config = dict(
    hidden_size=128,
    n_experts=256,
    d_expert=32,
    moe_layers=[1, 2, 3, 4, 5, 6, 7],
    router_score='sigmoid',
    routed_scale=1.0,
    vocab_size=7669,
    norm='rmsnorm',
    learning_rate=0.00361,
)
Below are experts of layer 3 (counted from 0) of a mixture-of-experts language model. Rows are named router (the router's row for the expert), up (a neuron's input weights, with its number) and show model dimensions 64-127. Each number is 128 + 32 x the weight over its row's rms, rounded and kept within 0 to 255. Numbers have three digits each.
After each expert's rows: "mostly gets" lists some tokens that are sent to it at least half of the time. This comes from a sample of Wikipedia text that the model never trained on.

# expert 28
router:151092144095168129084097139137122143127175151156105164094084100110165106154088100172113189114183103174116059071173159154082102149092123086082091107122127165132158098070171106145112109139134116
up0:216121129131085176145117149140126115177085137152073125079129097088173125121128150142116160131129140146103104153141135175165046160095112091091071137149114144124163129143115126141061076116149156
up1:090129067069095193152130140131087108117119124121163176099136152069135124098128130162135106074145147159152154102130114158137142104114144101169137147099153101090182182127116105162089069147119117
up2:095087186156071156145135149139163069169140137142109133073124111080163106150108111139153096107124089122098102144151126112182171121117177123106122083155144173077051070136108159062112137103126112
up3:128076128097138108119100094128115107074184096128136068090101103138098149131136151158123117126100124086109138153126133137131094182156100144238140126138117139096168121073125120079140078103094132
up4:218153087106100125148185125139102161131115129155146088128139155154145197143110146135115161183140114201179063134070140175124109180088172099146109112114102150113212159095139142140070139151094141
mostly gets: " on", "°N", " located", " along", " consists", "On"

# expert 185
router:149158111061167112115132132094143113146110110101152116122099090153183109113139119127104194154233145167185083098181134169108144096060172097124122133192157189131128115165176104144137152104101162
up0:054116167151132120098133182118134128181136155118107113142186126117164094113122082138140145151127144128099094120086128200122124124106121149137107141132096132215165104127087116167122115159138093
up1:166130157163140101131162100138132131138120161158138098106115103153119116097142055124149127137163149113169049152123114126108115129087139147108133109129071194066121119136127098150116131115108147
up2:095134135090148150110142101157137151154138152088130163044080142134153126091127083170103196072176118141174077076155098160101091140125082084147115097143188188127150147060119173206148095171141112
up3:104136084096154100130150149106124142158074073071105140138154137088102166118131189117153145121138109138119151126124132126100150093093121090189128130083167083106112135117172152110140129176150113
up4:131104200149110082145114139120154123154140113092140104101126145144095152150081103127140077120061129077152136161047150129161124103101076169115150104131130083098061166120110122160145109146076058
mostly gets: " the", "The", " The", " their", " its", " Their"

# expert 79
router:124135153125140110094106113129132100132166115100125155095075102173165133118136134169142176138246158139174093055152128122121123117074128088061087080121153115116105159097147106157132162136128124
up0:122167119114061125140123107097174137153136142093147174128063154146111092098135132140153159122182205092146143103120128107144130150173110139084068120114131126142104088151144097080131110157120117
up1:192151127115111167129076123149100142160173206125127143105100118153143125128172168130113105124183148112161154128153156098134137120106155160161156147177143151222146125098161080108164103136126146
up2:135134192113106127090116033114143109108087128085165152097175079158172144047106145115105159120121113096096166100108111146100140181123130059155069149144093104147072098132124093116163141124111137
up3:143179117132163127078117137105117129114105130129103135165104053124159239199142150159134180124175067111149118122111137160125148057105085127091174118131132125104096132195123072142085125159102141
up4:138091169152155108129135100117115129164140181087116159076152172159135088094098140137146114151195143075053193168095119187067158109126158071097128163097125089165101117112141112116095122134112109
mostly gets: " law", "\",", " Law", ",\"", ",", "),"

# expert 71
router:133175088059158087135138140135146108142127088117129079103082077102202099087146107119146152175213181187145070079213130156115167125088184106062086125120148173168165123116094136114162168122118168
up1:103099078094078124127111127127164156156145136136098086174129130118116148097110113118143161096152161166214105150104107083152114138063144113159086164106144123128125115139122107153111146146165145
up2:129166101125154131131120090148113155104082188181147115115057160127141094159104148156151100168102058125153100135152138152087102121064128058070151152166080155131100160128087113137176132158092101
up3:130139155110113127107108088076070121157118098194101159164130154102109109181053057123099110148110180093166076132118118089095129124139146147138137104101067117084184139116097139114117152139145122
up4:172118120108102183118096098150160088125208153129154118129102143180127126114149192130167117089187106141166156116140152120097134113166141146140078111185151088074135134110120210126140138125128113
up5:147083118074089143131094089122170117100121179162155151118127081117157161174102117117150072125159163128158100117153105118166114148084127091176163121099141173104155110115157155085155104142209093
mostly gets: " the", " The", " this", " This", " his", "The"

# expert 216
router:111109100078152115153133120099139107169179112124114167060075100105167127124135100144104187132220090134136064075155119121102105098157129136126096155171131185162129131086142135224158150116140120
up1:190121155138143093187127104086116153179162113057112186109078186175160209122146116138131111189150121031120095106164073179048127092142120090078139132078114134162164107168125166126112146137113162
up2:125033131118125191112125134125091129110127176081047190150146143114141113158166111101157148111124109158127122117189189151152160159145106157145141100201179119104188096146141151116137148136176135
up3:126096105140157174152093134138111119150169110114211150146098139145152144143138186162137116122100127073218072096120142100132179092156079142138157095141126141124098144120087184191153193113174130
up4:151155103123105129131121137100131125167131094171162173118146118179130159163085161109152117143248090129161107122082101127158196110136138132108097069181134201144116168103151118157079132139111110
up5:113148130108074202112119141118128126172095182110112169027104144111106087124141167106096165079165086122089089107149142194088110113122076180139112140113121114145130166161129168169149141132096117
mostly gets: " (", " (#", "emb", "ott", "app", " Daniel"

# expert 224
router:152119163115123090136144129150136077160130168149135118082082042126153167113106109174165177138162147182143125079138071156069063112155127088105097134116156183179096147079100108173145176139122128
up1:096119108129146153142141127142149129130118195059144091120186098118153144108179189137191121048154164112135149088116061163088173151123147110087144024090114131149086152171091084097110116141135117
up2:115105099154119098156137126154135184118150127116063116134088077064139091104139122212099128124132164211119141125141166130112115164123103143112098158082101117163170117063149136147154155163162128
up3:137174161106136118120110152167121140141123148176173150145144107172121156074083173112152139130112120109195145121124079161140156154069152086124110144126122107052145177084119116082133126187130147
up4:105149155109156120087147153126127128087083057124160118120135157106114161132077154133079112191162120125078106122159110181048132127148117083125098170139124136135153178109106155126183160128074093
up5:120144156140116167109162169163177114144096154128146111133058167106136135151150157171105129125131172111115106114134142156129078083100168169172135048164173123134133146081083115182098092139116152
mostly gets: " but", " where", " when", " until", " [", " because"

# expert 181
router:157099098072169140111123127172133084138134129125109151112086125141183162120104076163083191105155104168153096052141134139085091156134105088092130104152188154157131111138104177138148124136182138
up0:099044147104081134141143152190131100110140141150143138145141150063165141061108130155134186158124162142124087137110102123106049104130070124172085139119111164093103092129114147183117123124155115
up1:090119143137108132162149130141102116105126089154146141147056056106175103124129107128108158135132144149149088129126155155171098156147211133200133119079086116175084117136146133146080133135066138
up2:163125116130118146112157106204136107135106195081129165050115112133129108158110093118148125113158119145186124129155157165051104100141121089111155104157182131129111068132135181142150169179149110
up3:146126134128131104083194117170159083120177048137145116105060096132173133152110114131137129154159107166124098110136160121135090113117105078149052140148191211146128156112140125115152132189131167
up4:122102152099142152128122100138121092098097150133103169087096103092134133109163094149121163134142158101214134150117142082074101117108131167089086119088146139097132108143091143092090120172132100
mostly gets: " de", "ía", "ude", "elle", "oming", "uel"

# expert 143
router:130141163076194114136113149155175111167145088150097103105083108184181129115123123184103134113158111105156053050159146174115101124090104079131091169125108225176154175094139144167105110147132100
up0:092095126116161091138115171113099126112098164170087126082141111157104194062107120200159127116114127107097192142105091174135076120130129136056084096122079059143122149077181111010179162115105127
up1:124124122146117148103100121080185119148129113092157123140186152117125115085191190100113136118162146152115104098178086082132110158067109137101085185112089177185130137149143158191163132165172087
up2:066054114112133139141162117170079108165150160141154099110126151168111199120123109205194117137110124151110142146160153175130137125116089108181107136116213152138142186133162153077156125120107135
up3:099123161103127122134174100129106124139162123085177103121096126168127124136145091155153120172145184124119108130189111134104194120190116116168092092140154091150144187076210146164152146053139116
up4:121162165127147122135109107135189122155156112065132172109162117152161093132113185071105123129179158085107096134117144135118151111000119071145135143092127198134125148096155154086147159196120119
mostly gets: "\n", ")\n", ".\n", ";\n", "\"\n", "'\n"

# expert 191
router:191073100074181148092086065136130102134160100147119146107069058167144126123096143131160155130180151149117118099142097154124116108098140112136108082103163212141127148094149150157122141065139109
up0:119089067114138181172105145134084120122204145165117125146070128129144075059165158120132216194141083148097126109168077118114089157086158145088086111111176146114157197143153143124095139103201176
up1:189101119106175172152071117142134077177187137064134052102134161172106078120114198154125112124162139120108129121146037086128138152107155142125099070114092157137140136130153154151163109124120091
up2:155097122131142071123121083128110108194158074147145144115187133121109082170094146165101119149134133133150119086152070135116093095086136090148168148119133153144128109060140140134141142077148150
up3:059082115079117139074137138124143080139190114173111065148154128178123121147109164101189144157093112075146141144128114101107119138081137100136067115187085123107133146148167111185104122088135084
up4:165075187108139160086118108169114093153107167173111151125091096129161170078155176171150120137173076084137126092130058144118190119133208098130119076128086150171153189168141140153122076090092122
mostly gets: " ass", " an", " Che", " Sy", " win", " Mon"

# expert 34
router:158109056065123138083098133134132139164094171146131187096128142146157162141143148128153157096157133149165136115171111170081126175132173072142138125140124207153141131117138150176094143116149094
up0:202082107128182165041101154121138085122126135128110112100106098152119108190153147158145126129108086137110111174212228168115106093068142123127140086152124147164096104132107101104132080149163093
up1:180120054125161105080122114131162144171104148115129154160130168147126159153187221120124164144130115139117167145153136155116127184121112075134139171174152139126138129116176144140080116147101072
up2:181107139171143129098095095180152131151108197092104091145175099169142174101112139115186074081147157156084127093156148115084124169068141110110067072162134145100140114128145168182118124110105036
up3:074142151077146110080144128131105113151096117106133179132153165150132129106122091157102133104147133137159126103114111148151134166140158089155146127121156130143129165158141125190148144105127110
up4:158105066095095141117166128111120151141143159130106230119167114127109155112142134076097160139129184093158130081151179174127090193148146111116081162125148178078143113094092143151089111101119139
mostly gets: " died", "ason", "aur", " Hall", "iew", "ount"

# expert 151
router:160084131085156128127145112147134070173119118125162090082075116103163131099121099142127184154164198097131038116184124171115128118129149113121124106127171182140125142081075147158111105121120141
up0:183114097104095112106123105113159159082121146116154110140139150147174195176185160148097135087117125144109190133116170118141061105168129148172083117211186102109122099171140091140116095171139122
up1:185126107147136116147120065135110138155140169121099140108169136160129122113167088083053122168141145126171133124110169158075086149124109159115173129063187125135148103133126108075162139193107127
up2:121198123135149066115149151176122098108121146048107178110067185089124125156129157137107129107141152177126130100115127162090120113074066144121131077077140164147124169102129127149093153133079136
up3:119190129114111187138153157152123113134102137095100136072138090152178170078182100153164131143133097174084121124102133099130079091112094135126110099133161117112143130133152080098052096112162153
up4:129124110128118172107162170082136147052177152155109095158040125121112095121155111132188162165111055104090106112145170075136119088120134132153183099149122157119122080132132128105077132118159190
mostly gets: "-", ":\n", " te", " Grand", " De", " Le"

# expert 102
router:109119121098141135045126123111186154172124115091085145062089138106137128103138091160109159109185116096151107085137150171086119080122110081145113162154184162165151166121093130139136104166152076
up0:127094173080198127090157090168143134150136189102129115067125113136102136139146142127114148093168137129066111123151135180130160134183078149099106096127135130139124101132114171103114117164129136
up1:085144171144104128141094127104076174157078071127074097128119158145144077095115065156112103163165168109143137071098074140083122148162114151137098155151071120139140182133058068127085124141126116
up2:121135146128135189048072169086109138098113137148154093158144164096109155137164105116114123106131106101096122125066143174113094212125100101141132151095110126127179136104174146151087127110146100
up3:107072126165118060105151121130137150087140135087107152075101157147112143053151083179140155088111141132139145102102105152120081140187047143108077165067110124183126162130097156095157074091183123
up4:139118158084175196119051077089205112104163151122149116152151136125139117150137126113159145097129088087113126109124124135121134133070096119217157146103160104165136186128081159172136072100086157
mostly gets: "rop", "wards", "hens", "ips", "jects", "overs"

# expert 210
router:130124123117159168114154056126171069152115123109128140109120079118181122075123105185134169145162097141141074099127128126129153162122169070099080083103190233170109146072119138119118129131105164
up0:154151165118153118101113090106074120125201103106167141118137191175124124098100133123105177156168123130125140143113128152069131166117131140115132061159103111183108128157196094129160161124123124
up1:063090103127152172094074099094138128118160082135085108128101110143132082161148071085137167116117131135136071137149204181132117110142155131127101116164131177127129188146200072116115142146150118
up2:130106101132156146162130155089095073241109110107107192111162098113121108094113136181093198144094135122120101119118145116136116141119143143126165171162191174151118176143142156155066170086189130
up3:126113090121172110123188140153139134152147168093072142137123115168106139121140110130107145048183191090092076094120096074109153118119146132190173132175129175103102190131213173126110148092178084
up4:158149187122101151131161130147100087089135124116119096117117128126183089087141129166197109139130205164130144133180138139143097141156159107116093149140125141202195101048128150114105139093121120
mostly gets: " Tr", " San", "See", " Ch", " Br", " Ter"

# expert 129
router:106150099091127157114087088161139119136125176138099143108083109118183156134071157127148206145189150175183151101098113124136113187142150073139155167159163180181123102086162146169150156151136129
up2:155167094135088112166134072135123115137167154138080140150030151149171142174150105153120186176146160147099120112171164147110064116140145107124096135093126139160174105110178102127177123089117134
up3:152131091076124087105159108133160147126168136091150110115154115120129138104099130113139156160158175169139144086150137166121161160129178106097123120094055107149160144098187138108113136190063133
up4:084104107114114103141173084166112173134175112116048162108093135133118174109084137176130120157169132104183142096132085111088142157107189122142128159175115125051107114089131092168154142061060125
up5:149138128075167142141080109143208077094143057116163095086117113140162119134150134111180103125152116101137147132146125129143154076147036089157097086093158142077168124145070173106096137149197172
up6:172132082143093127116122132147161180140115140187128100129131123145177091146074140178190144170152135172155028102102175118162076112131111171155177067131132194160122134130153136095127179143141117
mostly gets: "30", "20", "50", "00", " Lyn", "10"

# expert 56
router:109122158131165110063131087179141070141163127120108175063105035129157099140110124185135203126184133127163094077143106128076140120127174127122138100126160211161137108055141179117124119098123106
up0:153137155094132151101126100113114095117151130109135116073130129107109107159160126173137129072146100130106129136192213095145129104133167113093095160135139162093119122110118152136082133054162092
up1:113160133134130166089128186152221134107106167114108185101155111086127126138149076146096147129110107155106106131063098124153071151099163129094132082163116092122065137160103150093131145086198108
up2:084110140127136125127104130156169056161140118153155125164138081103135158131097106075088241106128156089084118093209116081116125112106118118176159175115085151122083153148136072158123150197143144
up3:122088162084155142085080107081119066098139125116130136137147032096120074111180124155105153171155153128104111103133120177126196134181088142127155158153178161105079132085116135149100088144167098
up4:093127099109191161105152132137122049164207168129138097118122098133150186115105140104187073178054106123161109096148144115129158182154132141136134112133143155145143134125112165155170150134227117
mostly gets: " Al", " New", " Sal", " Com", " Mil", " La"

# expert 244
router:141128117063170139069143090172175105099113121121098086094119059111181157122097088104152124160216078116155097057139144161100158153135101069138065115168145193114103098074152144126138117122096131
up0:146194117132099143174148128085115080144177160079169118134128139117147123110131153099114119145147077191164118079142190157123127111106102102033131168136124145141160154078141106119117093106152094
up1:194202175125163102126142089145110108204155101172151124095120101162137111122100149131159143127143160102134110147135152189090122174086081103142115070126114141090067164118161114116063071126118085
up2:113129149140124102122138122147095142135107117079104088109130139064132118158090119148110134114136105154130126074167146126179131091084125136184040097076101174156103121160163141114085141126136148
up3:096154106063109108127074186141143152115117136176127125084132125076128160187125117129191139124152132159160127097118182142094135140131080088171109105138114142098193184137076182145110100135122126
up4:126105188127145109119214084132112175139101183089125094128094124089099157154117121147173115135145120099074127140137150182091103114108062113109133104123103141109163149124113126141111143211139096
mostly gets: " well", " North", " now", " South", " Central", "-W"

# expert 142
router:117119123124172157102160149181134086168113103183110112117050105120202109143128075132113159104152106158122041058136112146090105162070085087135106148084200153140146131087136138134136125086152147
up0:137164090088134179050124165196163085157107155111141072096077139130115167153162127105126133096141108126114135089133108191101160119111110129094155069143202157139134109116144133061092142170084114
up1:133154119134163116166152128130133091113116142085120135069075144047143101182157095118206129112135130175137132076136129124126086109158093063146115117104085120094127105096142180151162127100142148
up2:170048096088103170117089133079164086126152120173099159148088181168096083156170145125111128150153140101135134070125123128116084118123067059130143115094109112157149203170151117136150095095190152
up3:164130137120117112183070171125146100124121124153074118095135125139214150127194125163117126132139117121114139140128112162074075057090117125100143170111109109151099130104105058063150136159142142
up4:164083121145101136132163139099089095154079185133105178116149131103166170107128099120196145101148132152175142117105068163111051143101144079083162102085159117126062116131166092161106134134132111
mostly gets: " either", "\";", ");", " Pl", " North", " New"

# expert 230
router:157177144078162123116077122169115077152120083109089149112098098108156130096111122182136160098166137153100088091123136105070144146079098053055126095163147168123102162086147098117125103095118061
up0:123177080126170117124177120137120134146100112151051120095066165074131095133219132122149178162168167162104146118155158145102146092147162143112089097116103152154118131110183078089118149137098090
up1:092099124119142144126120091120109115104112066101155115117108143101089118088082127156125132088146192136070181122116125113155111117079114088073186105127157129195124128132109105092176085141079175
up2:159118160139117137120121149105126156147131139139110149112152156101099126076089085193122111095168174107128188144143105134094147055208164156096140095201155156060110130097104109159110133149107092
up3:117149144056134203109101079163111093114163118107129140153122088168091133121162153108128145054136181130113177117164153151105165123157163132141161138142196070101155125193105205120170124160144123
up4:148114174024138227130093077134124144127117117141190105136098099112136170143138169105178140124110184123094164118160090117137159156108086143079129177205191131138166072141143156126147116141102115
mostly gets: "te", " Location", " Coordinates", " Species", " Years", " impro"

# expert 11
router:112107106077165130100146116191114134103107130124112139104083099104146162109073111155137179143154099153096064086159131135077110130063121131108090158160194166118185172034142164118119099091158114
up1:095230069082135115168127201146106105187075179083159139099163133107103138119132170177041159115157099135120160148138113123134066104118118155102106128140168144151170107135128072111153128103116076
up2:166146190118152116121126127156182117167122126147096146094140142093136130086093173114097140106147179066096133116123149164089137181075182099137095065150122137090125153135127133170108135129128146
up3:160077160126127123139107086098075131117074137139147121147082082114118182155143099117152140140145121182168070106093150074166078115121121082095171138121124191182166100097196159105182101136148155
up4:187114096155204142153133148155152123111105164149101217119139145068144122191147183132152158103124119130063119109141147130139146155120131126046157107161147135124113181057150167092067129113121096
up5:142160150132133192146149158108154119104095164136128148133137141117149104076059115098194118126139141080155119103092186139084140179075172069107190110146124169139119181081136095155110131116187103
mostly gets: " from", " In", " Born", " along", " rel", "In"

# expert 222
router:155132098076123147106099103128097121146137109159118194105066141125140139102135133123181170142192128120157121070169092183130125110143132059113127108073142184153158115096127130185118113163076091
up0:160103136128159204120109146124126152134158106137117086138148139166091157158217128146114153129188127091089077109098084168178092148123141123113160144093132115119124140154095177150158114087189126
up1:185161208059119103121152112125109132134076130171139196148081146142139111140070136100146128126140177130153148124119116124166105148107110157166152100068137133171176060119140130098132118131150096
up2:136158141137127116140075142087080127094162108141099132094128219127140145095136171096116091122177111172150120129141135158125114122078067117097116061132130187157054107145190130116120132099119083
up3:127122122113113137156084153114093097164120119162101160161118127092156146130119186182146183102106119111177130088109167160127120214150138137121101120077127134145184118140133065156125116193108136
up4:111136075111075170122101138111104122095138071145131090172120182101126138122155180166129157122176152138154100098146091119120117118135140110162101092084110135129087124116131135189162130130183210
mostly gets: "ig", " age", " Ab", " ag", " particip", "imin"

# expert 202
router:132134074068124170085106129137154074120180124079099149091092127111119142122150105112124156069189139102167105086201097171123083098079122078098151158155168169099146137142119179131141136100164081
up0:109139094103123088131093143140081159112122145133053144177167134054128129106114137130150109105168117149100155082168141094153097109053146126174078193142098124184175167125137166153141158074112163
up1:199115045142130183172144119134191115142162149081142181123113146100103099157145113090148124124174087142136130108165112091114139092113103087197187146102184138101136183146084133092096170099213100
up2:154141172158097164164125116188164122143109127065127220117125158120117121123098117195153121135170152131119115139179147143139112130129141123054125101160084151080123122129116069147117134145090147
up3:155138117123131166151174132136106145127093092078174181095127182121119117217160130125152127125109105126085119142159111132065153107077134124110111111174095133077096153140135162147125104128160135
up4:172154083139133149136184144127140103140131109140173118128089122124120096146180102126141137123125114122226136115108083146112108075146131062154153150152188137083075102128090145118148189093182050
mostly gets: "ington", " Johnson", "ford", "mond", " Scott", " James"

# expert 61
router:148140100104161125083147126170175077160122135040136156093104109135186088132142124123131182106156165110146122087156120116085127091072094067128118111150176150117114120110167136157173156146127085
up0:166125154146105105116176100110060127218123106113119161091129136102196114166169109143062152162143168127124125117147101121115137150075070139110099097123134144158083121123200120115151153104078063
up1:148132134088181166113213114135189140144127206130099145103149115108111071123132044143145119143076135111179134112105159085124099175121117136139141140125079117112189181082144151075181155142113118
up2:120140154145085111086137183133131102096204185091161115106105112134105143104097148140152120134112131115136111119114102113065150076152096137142098114181174118086130133113149110164130116074132088
up3:177150046123119206148125140081100116124106120109162126126093187115111111074137167134191138174120109129073143106161118044097167179113145136140080093166112128119109131105107128192149168122104140
up4:178116050132188135132093103128195150166215096103158118154140122155190147146163163111135131110167132117114122102165116106126140140141140132081156110106146140098129115102122192097137137109177173
mostly gets: "ics", " species", " music", "ments", " games", "ations"

# expert 32
router:120110139106146124066129131122155049144183096132091126102074116159159053108111079109147193114171156124148074049133146102161139127101109086131109116088152176120115117086152179163127141129138123
up0:135084079120104096088118138086129115180135164138084159108120168119112123142183115114123110093150130159153120117121115161127053152120190163109158091109119165199117131169132112196141147164146073
up1:125101153139167131135116108097208051137166102099115091147049084116173152135105121106114088200121126097135143144119169149116136056111119132147122097135128132197179143111093168155163139143164089
up2:126086094139217132151053127083092128120131118159092145123143103137166123145136099175128149144120112096041152142122130185111142097117115149176121171143204145135167161135175151097082143166157154
up3:174131140111126121108131142161134107152062113146091124143129088086237070132113091114126130023151165132125103095108137129142147123080151107114094068158134162161101181116139142102129153179094115
up4:129125048100115167118143157137123141149152142156070197107070171148142095170175149155092158037103061176075138049117136126138103109146084122128147131143153108108133160116146167082143180111146136
mostly gets: "%;", ");", " —;", ";", "\";", "\":"

# expert 87
router:124096096100122159128143162167092065155149136124123126126112093137173092124128116146116156132178121111152102052136142141116037091106168075102119106164149146149133135087152179155128151130136112
up0:130122123126112139134169110113139123153097142081114111101152079097160148104086097167167142101126096152197061106116135124150090125137085114177099166144133150106108102107145147093136058148148116
up1:243032146128157157164074091119092109156124164157136222140147123123103223158081084138164129137144164159123118114119071121117139129183137121167115115074051159118127118106135164117157081084135159
up2:152154078168101146098162105188086170125108092097064130089093084185177112145149103103068170124140158146177163116108125118145117176098114127036180108148081096128163117125116131169143100143108007
up3:130077156083135135154189114115131102188096149097139151137110134122096115149150178169142126174145107096164122103132185127156122069160149132111096064190148135141066132123129191138062078158134167
up4:130127176125113176124128138118113099103118166146153111152138132171166149124160127160151149152177155103147127085126119161168088133117153134150093068186118144106069128097148079170050101114161183
mostly gets: " American", "ico", " la", "ric", "ican", "ria"

# expert 95
router:103106152108162138109128144115151104190123113059107191064125119136165133072091073166119159141161138113164114103139091122108066106080123104125113151183196135164102139104155164129163147167137110
up0:141147154136082146174128097156155114129081138143189143076145158147130067150065139152149141153144144152160109115168116142096110160140107135157147113120072164076106151094164121131132139123113077
up1:146110169118168111152144156111102069122157111097140129075143141147143121066096139098127125062145100127192117149114172144083152115092107094143096160173149151135088133130112179132192053112074090
up2:157093122101134129115141094127187112146156103126167051116166175143114080104123165091079142127135142084103136122111116133130162123098106125159183125161158117074108169128196163079100141165100088
up3:130138172124101138142126035110121084140129127109141147081177094165115184096119149138117161169144140114114124100105072137169085079157055123104117113139165111123086148146133153112077111167122061
up4:161055176135073139133168149092140158092155143090130149152143158159116127085131061086140107092132204126147084069063141073108082112111187140131135129129171120162150127098085119164094160152103115
mostly gets: "ets", "ants", "ities", "ures", "ians", " games"

# expert 76
router:135090104128134133128095074134197107169129114106093130097076062157167136132088064159114143149189182171105112106131090160097097124111136096129114139140124215165156106093115129189108139117125141
up0:086115151134047209159108169098169132130143124080119147142151076112178099129106089163159121147130123151135075134084120157113034148137132139148110149135103157168107115165085157119113144116222104
up1:050136152114133118092135130126116081174106070203107093116113159123150103148078089115168153134101183162151129140130133127101118096104163134137109134128136176146116160188178109196092135118091114
up2:086116138151118108134184169150147156181091111170115170123061123106094152153077096148147129118090178136108145105155160161114107098110091153190047162105165170184168113174160133185099132103111154
up3:122109093165113200134076104142120141053179118070168109125071133155106144166109149142100117130187136094125139114183138054145113140143063145160128143100094154175167162143121157145133158045156114
up4:123125133138122173141155098144124178149122124107096087080124112128140141176128149145140115173146083108108154110088181084117133186072200102099099131191171096171138117122080107186141125123087133
mostly gets: " All", " We", " Inter", " Re", " Gre", " With"

# expert 57
router:150094123118145147107193125134163120101108154098114155110118131146199136123068105179156164135191177132091065094161096166121138132165175062127104125130203218168191083109156129163116081136102151
up0:112075097124166098111096110143148090150129142169112163132095092144147120155128101152119178200102121100124150122115110161110023085156203072123143121106161056158149121139130150142112146119132125
up1:135087112121087110131151065086095147142140151092115104093102143171122133133080096145138141103134126130145073088144086133127076104117149087180111140114121181153099109123205155078192149097129100
up2:165172119130103078123131123153141140138120134132136100114072120135144155138101122106163159097152177140120064156153122150099106147079147076168132110144137183152160128105183108086190141116115094
up3:176160072137134164080146123144129154155061106157088117095081147109105135150148106095129166169120132141118131130165085136131126125119136102133142153089208122136107123147155101074186078102159128
up4:149128119060143143077158152093150119124121149078092109084125163141097129107127076157186155134145153127086116126101135163137097063129135103158127146103138106182200146155089130152076088202140097
mostly gets: " It", " it", "=", " she", " her", " He"

# expert 240
router:139127087061120104117109095133157090157139103146139172117067128091176108105129111151101180130172090136147121072180120150088123083120099054095125120131151162140129130144126184126180149121160123
up0:174096154153123120191152122167043124152116150170065167113123111112144105142168073082092186115152108102119133090118145134093134182155137138139124080139128103097121122131122127122150169174166127
up1:159163075137167140115122082133108142129157121137104092066108121118165152129123133186120109116125130108157139091154118136130081115121055107080153125103148140121155190120088153143135141105132161
up2:076120162082121201118121140115111188095114127134135105156111154102114104139133108136145161134122122101102124101187089123153170111133158078144118124093104135131087146141096092093148087077146131
up3:054131142068162092088091161143127130155184091104176100113126113130148155151108142097099124093102169174088118096156117115106096114137125164143069182165118128140122113113163017112120120110116103
up4:134107207100109081047172112166169124184135136070183175088100192062135139151118102113080103096103127170126125114109127152134150158146173110135123127167197108155128133144165156105165102083124123
mostly gets: "berg", "son", "ler", "ographer", "eller", "rator"

# expert 182
router:138161119044135168089145148118117132142116120145097136099098097117154134103114090143089188150198122154146114107186101163138089109048157114133114144178121171161186191045164117147112125123144116
up0:160130074114132158109121139099155121117128194099108103104113092149122107101168101166167142081129117137131130121164078097123085108124150153130159156160115125079140111126128187116079108118212110
up1:159143109089130166107181133175150046107108121107104144084134138137129153115176136128104162148197154123108149086175137110142113129060200147135146162137124171134080112095110156128061102196151095
up2:103154085185132121046173130120128166132037087122123154141076140142123082067122103118079196191167111188109093079188172082085138095132140096159108116174128133121058093106170156137111159161151081
up3:189131091081156150101115133171139087145084105132102146084108111120153169165150196120135162135136096108091137119138116117132135125096162129110202165219143129157157170102131157096116057148143160
up4:152150086087128132106213109160146092130124089092063090052119150086137118094148156110104163118135188058158142171148126128084072170063148084107139133125111142113180180109146161084084076118135182
mostly gets: " but", " ab", " age", " or", " int", " −"

# expert 172
router:107166168102150116084093108141146134148114110099184122077142148151159081103137079146123193127183155143125096096150115133128150082076140072124123126141151188152082109078124098144165109138168100
up0:137164146118158135083106064116186115103115173121139098093131143065107087135169129164167146116128093126089139095105183096135111153097177109153039123113161089207139123082127129114186128125123103
up1:138148166089108079084112142156110184103107178155149119110132135109097105159101149152140058164130169102164125123116117110125082180096107096120085194122088148137140134060178099136111148138127109
up2:126150172096137150064094092131122102094096113156144132101135138069121163153163157134088146148150169166097094105104165137132142123120180096111117038169189166100165152080130079109117102150127041
up3:157136139122114140121139154134120142116129079133108216182144141108170080118058115189100145131135131142178145104125089124139135106142128162080062134093109132146089104120091088108195183102170102
up4:115075110117123094050197196111110130103118134147176149124146128105125152046047063191121163147129195128158116125117118165109117097156139139112103188100149177137138072122120149141135126091117160
mostly gets: "   ", "gen", "op", " mechan", " members", " Gen"